From a checkpoint of a small mixture-of-experts model trained on Wikipedia.
Size: 16 layers, width 96, vocabulary 4699, 10.5M parameters.
Experts: 32 SwiGLU neurons an expert, a softmax router.
Training: a variant of Muon for the experts, 6498 steps.
Below are experts of layer 12 (counted from 0) of a mixture-of-experts language model. Rows are named router (the router's row for the expert) and show model dimensions 0-95. Each number is 128 + 24 x the weight over its row's rms, rounded and kept within 0 to 255. Numbers have three digits each.
After each expert's rows: a language model's description of what the expert responds to. This comes from a sample of Wikipedia text that the model never trained on.

# expert 37
router:130092128136089110114140138171113103097123106137094119092151112137094131172112127147153183125120093119152134142136093093128157118128144123124071119166154180110113152140142111096084134116180113131116129149144104085087128144103111101130111132098146157107122109081142127118101150140136128100
Final pieces of foreign personal names, often in table rows before a pipe, such as -i in Aliaksei, -ia, -ić, -z, -ny.

# expert 17
router:119090138143110108114135177142123108115152098091087098136168090111101141144086118155138169087135132130118128137087114100123147130155132115097107109146191174127103109149120112103106122110161145172111137133156103107120114120105093113126120158112150162110102089093090123150110146129143131113
Closing word or suffix of institution, place and team names, such as University, School, Racing, -ville, -ington, Corporation.

# expert 62
router:168103129150099113108139127157089114111093118088104104145153110114119147169118104116129144134117137113117129134127117119130128102102149122074118090129138154142106174147126079107092150106139111174146142131115110109123114173136085125124144126121115150122143113133141074188119152162111146061
Sentence-ending periods, colons after infobox field labels (Modes:, Genre:), section == markers, and table row pipes.

# expert 61
router:134098108168124127133104125129064074116091093087129129127144141098095131163109119137177125123122129099104120132141103129152160082094168102119123102141143130104096131146144118093088160119125133138181136152127122109112113151134101122101142135122130144085130122142105103132121088116173134075
Prepositions linking clauses in running prose, mostly in, of, on, to, for, at, during, usually before the or a.

# expert 3
router:166136112121102095109147125150121096119131142104093131108143101132091128139116116151119130098099124111121131114128112122155138112117114130096106123184138190106080093163151116115114182111175108174148124139112086139125108150115089121105117185100158135104087115114103086139107125132118129118
Role and nationality words in biography headers and infobox fields, such as footballer, American, Defensive, Relative(s), and agent suffixes like -er, -ist, -ical.

# expert 21
router:123119130167126108144122147125128070094110097124110124075125128132137181156103106129191136121127131071123101094107092095157145109133187136101103107147134141093100139152102120114152130120139125170140135129119122089117112140116135117106127139123165141121128129151137098125128094145183170105
Line breaks after article short descriptions, infobox lines and table rows, plus set connectives like as well, such, However, known.

# expert 5
router:137149116188111117117158144119094088084108100133076122125137132119089179120108116148178156111094120113104117108102103133122137108114130102132089135134135174103116124180115134127086142088135169135142120134158115116103106136105117087107155148117174147115109123109121145124103108137155167130
Opening pieces of Latinate verbs after a subject in biographies, such as suc(cumbed), acqu(ired), organ(ized), plus pronouns he, they, who.

# expert 24
router:127108086133101122099142154157086094097118112107127130126158125116089127128130120123174142136100120129116090070098157129160138128142110084097096112140182175119100097163083095138108149109153120144153133124163108096125111149128118109108134163121158176143128120098122117122110092127129145117
Inner word pieces of Latinate words, followed by suffixes, such as transmittance, contradictions, infrastructural, Evangelist, transformed.

# expert 1
router:131140094137106112141134121158137085118159112111131103065155093115140128159134086131125165096121133115110098129131118115157135065147174132103094109138124122086132131180098131119130156133161163136153155155093116122121087118138122107119138135109145141089125114137123122152130100169158188125
Line breaks ending infobox or taxobox fields and before headings, plus word-initial prefixes like re, sub, co, trans, as in NRHP reference.

# expert 14
router:141127103135103115123149127144099084127110108105093114113134097111122172144127106145199152113090128086113132090125116116125141099085160125111132119117141173100120121169143110089135157108123178170130124163139136109114125160092115086079113124133163148110096106101108110127131128120136155109
Number words and quantifiers (two, three, several, many, all) and number digits, often in census percentages and statistics tables.

# expert 18
router:136117087140123152100147147163127133102159108129118123129150117145123118125121094146134126103118085069093111105094094102133133097144150119117091086152166138143134140127096096117113144138149160098146170131155090100096102169112107106110148118127176138111113135094162124181113126168141155134
Single capital letters starting a surname or place name after a first name or comma, such as Radcliffe, Remington, Bartosz.

# expert 41
router:148095148141117134101126161142080127121097098080115121095118127109086174157100109139174130121129097113122139121099118104141138098089152129121115100124116178115101122136124097121116123081150138148171147148126094073114127159088123096108143152096143160144105102118140107158112127116127144088
Commas, and, semicolons, which, but, separating list items or clauses, e.g. Dreamcast, Macintosh, and; military intelligence, military police.

# expert 32
router:158150069152127098107145152136130128119150091124109086118128128131129132136109079120131119118096107123104099107089084126130138096108141071123115112140130137122070145102103088119094159102122180132183149142140118115121127179128130120102149133146131138105103133113142110169136125174149154109
Word-initial consonant clusters beginning a lowercase word split into pieces, such as cl-imbed, Cl-ouds, ch, sc, st, fl.

# expert 12
router:122141095123089097150156135133125086132136129096137077114151116113113167154093108141132150123117083140098088123105144089123141111093172127101121124140131135105085143140132076115106110129144131125126144143171143089096130129131097113102091121082149143124116103130142081181106092159122139140
Hyphens inside compounds like half-time and five-door, plus capital or w pieces of names in sports tables, such as Milwaukee, WSOP.

# expert 50
router:124146098147110089119161124144129120125115142120114073119143125103134178142085113140125166118136106122107069136093140091157128120090185132105097104122152132115091134126147111082097129109146146124126124147135122087099136136128117091088109111107159149106134078140157102145125101143138173105
Hyphens in compounds, score ranges and call signs (WTAE-AM, role-playing), dashes, slashes, and prefixes like un, dis, inter.

# expert 49
router:120135118145063064120167157119110081093114138117091131117144133107086135154112097180140136094134086136119094085122099107125164099154144067128124143119134131121139115171076124100125131149151113119154125139114096115100126145131112094119132140128138128124119123098153121143101133158151125114
Middle syllables of Japanese, Turkic and other foreign names or places, such as z in Izushi, ag in Yamagami, osh in Yoshida.

# expert 55
router:140091103150097068115154147169098104092136132113099115118160115122092148133098097156166138110108136125114117104127115104132185129145117147113118100150137174115126114159102105120109162133135164181124177138115113129128124134108087113107138182116155185122110095134117113112123122136139147128
Completions and words of section headings or infobox labels, such as Geography, Location, Taxonomy, Personnel, Elevation, information, List.

# expert 20
router:133093117116108141118147145148092121132110101091127131087145104101080173167126128137189123104121071106115130129131082106125115113078155117118127111130144140104119142135123079125132141099150141155161129136143097105094121155095105097079134151089132117128085104132128131125085138101136141105
Commas after day numbers in dates (May 5, 1990), month names, and conjunctions like when, after, until in narrative biography.

# expert 15
router:126102117129076123121140122163125125102138109116084135117188130117122176175108090170145141113097103122115141120119105095121149107096148109087101119133135147124125165187141116080098163107131142130159129156131112117122127149071108092107132135127153131115110096127119120154122135175138163124
Pipe and semicolon separators plus signed numbers inside numeric tables and stat lists, like | between figures, ; in chart runs, ″, ±.

# expert 59
router:128148104164105112139127131138123095091130116100088119106144123091125106153160118165134177139135075111112101118087104120143168089143146079117115116159140131103125147150100128123097139102157124131160140140128106110077141171109107122145143143098134124104130121084164072109106138167142118110
Mid-word letter pieces of Chinese, Japanese, Indian and Slavic names, such as Chong(q)ing, Jiang(x)i, K(ō)chi, Swayamprab(ha).

# expert 7
router:150115127162114126121152137170087117107107118096122122133143094115067176138125106153130141083119086117112135121109099101138171117091129136105103086156156124108116150137145117108079150120161129150141144127098111108078118153122115128122151123120114162093134115136146072159138137128145155076
Pipes opening table rows, list dashes, colons after infobox labels, and heading equals signs, as in climate tables, Born: and See also.

# expert 29
router:138086136131102120117122166140112129117098099075126130131130140101083125171118102135185142096141093093104150117131108117134146092091169116113101100133143138099119126145159110111131143124162126137173143161163099078108112145095104113098132136100117163110123105148119099133094128120142157086
Commas, in, of, within and similar words that link a place or entity to its location or parent, e.g. Fort Lauderdale, Florida.

# expert 60
router:137091100173086106103170141166120124086162109128114151120118103123139157159122103177139130087125093110129113124125118110129128088141168105121098119153179116122125145160135129115134187131137135129135145134143104113136114125096124115099133121115150128104090109093123127146121145163142190072
Inner digits of decimal coordinates and measurements, plus units like mi, sq, cm, ft, degree and prime signs.

# expert 52
router:145125098122116097118165138133117104122125090111105091093167104142127157132114150123141160098121092115110146113109104120127168107115130127149099113160143149088130099160105123122156174114156156170119142131166131116113084137095092074113144137156160137083086095114122110155127109128137106087
Sentence-opening subject pronouns such as he, It, who, plus ordinal words and suffixes like first, second, 17-th, 91-st.

# expert 31
router:160130082134134135139170135160105118096135123134123088110120096142095131149146097158113122098077125110120077110095109141166141074127154100105136110159131150108118145118079104115133170107140123114138157160143111120119112162098115116123156156118146144092136138114165111183115134154163151116
Single capital letters or short first pieces starting a word, often after line breaks or headings, such as G in Governor, Ch, B.

# expert 26
router:137084119144107118137158168145081098100126085116095092106146108135108136174077067137133165105133129138146077142126137120165146094138158107111098102141151156104118140150108103083132161106136129134122147128127138134129106124085129128129107114089138138113111102110148126148118132146144177089
Capital letters and letter pairs inside all-caps acronyms and codes, such as COVID, NMAAHC, N/A, and table abbreviations.

# expert 36
router:129096079148097118118142128152101112115110111103116097137127112113146166135107110159159147097118107095126109113132125121139149102086182092137096125145133133089106113165131108092128176144125138121125126150169139105131108157113093135086132128125151163098104127068124122177123140154141163088
First digits of distances, areas, times and table figures, such as 20 mi, 200 acre, 135 1/3, 5.00 pm.

# expert 19
router:130133091155096121096145143136104112088098110123133126109127121106090170136130070148142138109106110099112093092140119089121138122121152079118133141120169124123106134144106110106083135118132176118192135121128130141105126122127135136098155150127152137119112106134092151162101100129151205149
Opening pieces of multi-piece English words after a space, such as cons in consists, res, ex, acc, ass, gen.

# expert 13
router:142112125146120088131133136186082129112125104095129113096187115127077153126086099133134120121127132135123148127137096105123159124135122097108095087151144160095094182141142130064102185106149136132120130141136109142137141142086094098106107141122134152120123123108111117100130132165151142134
Units and result words inside table cells after numbers, such as km, ft, in, %, votes, medalist, Bronze, Peak position, and closing parentheses.

# expert 63
router:132089133135083115134114146153100098112141090091093121141156100115124133166104121145157181095133139104136128138110120100146150123170144103091107103146171146087120120152126117093133137088156134144104146160164119121123089135102090136122109137079147151103105100075104109127103148143132135118
Country and place names, or their final pieces, in biographies and locations, such as States after United, York, Niger-ia, Qat-ar, Missou-ri.

# expert 54
router:143137105136144084124146161135121136109117119139138130126152109106129169128136096152132175124083098104093116071131111109137115095132118081121136141116146126090120147148105133123124155111161162125159165169112081123102113122127132111125192156111142165113103091126110109139092124174174124145
Opening pieces of words with Latin prefixes like det-, att-, cont-, dep-, as in detail, attacks, dated, dominant.

# expert 16
router:169117127135108125082160128136069121114102095124110111126155112127133149129081123149142150108127111077136111115092079080127172120082127103116109123136132142100127130131105150124110181108149140173160130162126107137098109157129075095115133146128141125115102112138117106133113081121122137089
Auxiliary verbs and function words following a subject in biographical narrative, mainly was, is, were, has, had, a, an, also.

# expert 44
router:142155109152118090152107154139111089086115133087098106102137127131079125132137109166126183103104101093129114087113077137145156100116135110108122106116172154120141119157146144130140154086182130170118113168093100126095114145118105126110140161111138143126118098117111118136100128123158140109
Word-internal pieces such as possessive s in People's, -ist, -rative, -ite, plus raw byte pieces of non-Latin scripts.

# expert 6
router:169105109136126123105144147144081100115071103104111127079160127119123190129101150125141173112104106083119133111087105091121179106099170111122117103127118135112138114137091126116123182095125154147169147134147116125113112141114101113115155128124146125111117122118141089161116100118131119099
Common verbs and pronouns after a comma, that, which or what in running prose, such as was, is, he, it, we.

# expert 47
router:142143108130110119093161158130085092112110096075080099116140099110115123159083134159136130090113096112130141126117100130154152113099133123108109090135162139127098112126123082111109147136141122156128116129110106103113132171107112093087138108123145127092107103118162149166114138110182116084
Articles and possessive determiners before a noun or title, mainly the, The, a, his, their, its, as in The Advocate.

# expert 11
router:117145080146106117111153137128079115120110127112123126100133096113122141154118116123138133137128126091131139137104133133116126103150148085119110100129146171076102119131096121102073126075129142131129102126134095117077079159131128125117147160115136179069082109132140145146070099127143125134
The prefix de at word start (deformed, deemed, deletion), Romance particles de, la, del, and mid-word letter pieces in names.

# expert 10
router:139134080142121079142169188136127101134137124087142110078150108118123127126111130174152163135093087126100119079115105106133124113114128087106141156152133117124124118133111111107108140116124172144148165129141146129103081129086110091091143139115140134111068116109114100156101111143135128142
Early fragments inside ordinary English words, mostly the second piece after a first letter, e.g. W-id-th, g-or-ge, Sp-e-aker, gu-id-ance.

# expert 30
router:130126078131126096095163156147079097134131118114100125130167119125088132165128104119152124107124128147115075083083111089175140119116126084084109095160171167124072129118123101123089129134158154156169108132125127119133146134106131114114099152125134148143125136101145127117122122126146141105
Word pieces like ack, ook, eat, ock in music and pop-culture text, such as rock, keyboards, Background, Took.

# expert 23
router:126104095116104118137130143145117119076111120096124121132141139130146187150105109149161168109134075135124111147128121100134153117115172104131058106140145144090078158177147116061133144146137129130125107134127128108136117133103110114099127130143130136094129123096110127170122155154160147091
Single digits, mostly the first digit of a number, in tables, scores, dates and minute marks, such as 18', 2020, 1.57.

# expert 25
router:157150059151117078138123111119106111139133108101127125112162109108118143160136125149142139099140128119116135114116130098133144113144171106118113128139156122118155138148092127092081147098126130115134126139146128123082101137106068089115148115095149154077135112096187122103088094138163147123
Vowel-containing word-middle pieces, often accented letters in foreign names, such as ó in Pózvai, re in degrees, over in poverty, Che.

# expert 57
router:178136104140093098094107157128098127095102110094103121127153086120133129171119137153136154130096136115141142125098123101104132121151159091118095080140148149112102110129098101101079133086132148121133124139114080117073118119108127138115153174103138164107119127125143120118078098135130166127
Vowel endings and function words in French, Spanish, Portuguese and Latin names and titles, such as les, da, et, de, -idae, -os.

# expert 48
router:175146091147123123139162177141102102089148097115125093105127099133114138135118087192119126146100113091089088108097125132118122106114130096132114128151123138113116153113102105116112166090121140115158163147180092145115097145093131102134147160126146138111113132135121114141118106176162152113
Lone first consonant letters opening a word after the, a or was, such as flew, fights, tests, biggest, Pavia.

# expert 27
router:136140113112109089096135140113099122137116102103105142136143090113098154172075091153133127123135100134118121123127106079120144123120154105122085101148141177106074145192111119095091129150131168116119122139130135130084119128111094109117119131123168148110093105137134107156090138170149118144
Opening syllables of personal, club and place names, often in sports tables and lists, such as Bar-bara, Car, Frank, Ser-ie, Bol-í-var.

# expert 58
router:122106068136102129122133143181119116123143128107142142134151110122135172141128117154164151076117081084126126106138126129161168099087169123114122105150123126134139141156115115081123180126165144139129143153136118127115140125092112130091145119114147135110109082114123131183126143158123188109
Digits and spaces inside numeric data: map coordinates with degree signs, percentages, vote counts, and years after a space.

# expert 28
router:137142107135114105134120146125105076097164096108110113133172099107098146126123121155147122106118138135067098075089133121138151124139122101127100083137145146121157100174129099113108145112145114170155150134144125090111086133098091111109123141121158149121127101100128112158100079126128132084
Common nouns and adjectives after the or his, such as final, new, political, plus inner word pieces like twent-iet-h, mon-ast-ic.

# expert 40
router:124108084120132130091120126160123118114134102085093130122149121098126189141123099141153144104118098061138114139115130114123154102107142122118114113125107128134118153148103117062094134104146127116144143141147121099110119149103101119081144142130193125131134090128167122136125139191142172111
Standalone spaces and opening symbols in tables and infoboxes before a number or value, after a pipe, colon or comma.

# expert 46
router:146124108168102120127120133159118128126108132141138097075143112121147131121115093155145137151107106115100126118127135123176146120150139118088135149125182168116135131134085097128127170102156150106165172164138123106115070180101134127131159142100137170118154116098156106168126125155161147105
Pieces beginning with l or L and other consonant starts, notably in neuro-l-ogy, mete-or-ology, double-b-l-ind, rel, gl.

# expert 34
router:143093114176118096128122119136105126115146131120084116128120078128126192147121104134149141078121098100132084135120128130136145108097167092126095096190143134114091137149135106099118160121156142135125137153162142130130126162115098121095148146117142155096114125125126104151107145175128167083
First digits of years, mostly 1 or 2 in 19xx/20xx, after born, an open parenthesis, or a date in lists and citations.

# expert 56
router:103127095175135132112149128148113099105131118119130135088141130115101144152108115151131146101086104133101079111104097124135153122129187045097122105121134148115103133115091073105094142116120118114147121118146122109109109168124141117133141138097137123083147112138169100171129121162149138107
Single capital letters starting names or titles, split off from the rest, such as Y-our, V-iolet, N-evell, M-uelin.

# expert 43
router:129081132129109105099165131179090121116108087112112125123145095131119154152113095144158152096132126126120147144097132140161130088125160142082125092138130191132114166157110081108084138101124137134131131136137110111129124145107083120124119140087152145135126129126149110184093139166119144094
Sentence-ending periods and abbreviation dots, as in D.C., St., initials like Keith G., plus ")." and quote-period endings.

# expert 53
router:112115086145122111108119143163115116108119080098123141108149114118110170134095089144146130139148134072124091131116146099148154107117151145116099092126129124135111166148131099065105147108143116116137153146145135083125115146097101126086113147117159141137144084129163105145131129184130164085
Spaces before numbers in tables, opening parentheses, slashes in pronunciations and tickets, dollar signs and math braces like ^{ and _{.

# expert 35
router:150099124160109124111128133151066068106084108113115141128137130117100130126115129158166139114136122097132101140106111103149154099092137126102100126140131129076104125138120121111104143141144144180183125166176087117110123154120112084120137148111144127104135096134123102132098083118149148090
Verb suffixes and prepositions after action verbs in plot and career narratives, such as disc(overs), adop(ts), engaged in, under.

# expert 39
router:133146111174121069125123137148101136090098135113127138086137140092139131172131113155152129134131128122091088101120104114148176102137192109104111115127142137122122106153107139128130155100140155112151092118118119075091106131118114128123150146098150162100109100130162120113103086151172163130
Word-initial pieces, often after the/a, such as al in algebra or al-Hajjaj, pro, un, sub, pre, El, plus LaTeX commands.

# expert 38
router:161140120128119115094139137126098107111108100105083120111131087141109134171104117151138139088103127070132151106137091128178151139120132130129108119169166161131114119140139125108118173104146116165152118149110109092111120165097109109081126117120146134099095110089160108169117124111136142075
Articles and possessive determiners before a noun phrase (the, a, his, their, its), plus nationality adjectives like American, Peruvian.

# expert 0
router:133090137152103077124168124122081113114141113117077115113114078105126168161113116149154126074115112121129100132121112135121138122113155087131116092163154135096115125158125112103125164115146123153142125138165102091131118153108117094097174144117161153118112132120114113145094148154134154071
Last digits of four-digit years, especially decades like 1920s, 1970s, COVID-19, also "present" and "century" in date ranges.

# expert 2
router:155103093160103074118123163128090105118105118103071107139113132120131139165113127143120146105102141134135106134083108115149170107112132061135134107132167152127084114110112088113096127119135160187141112127133100093128120149120108089121133171128133138097124122109130120112138097131161131094
Nouns for creative works and awards (song, album, film, Best), plus mid-word pieces like -ing, -th, -ap inside words.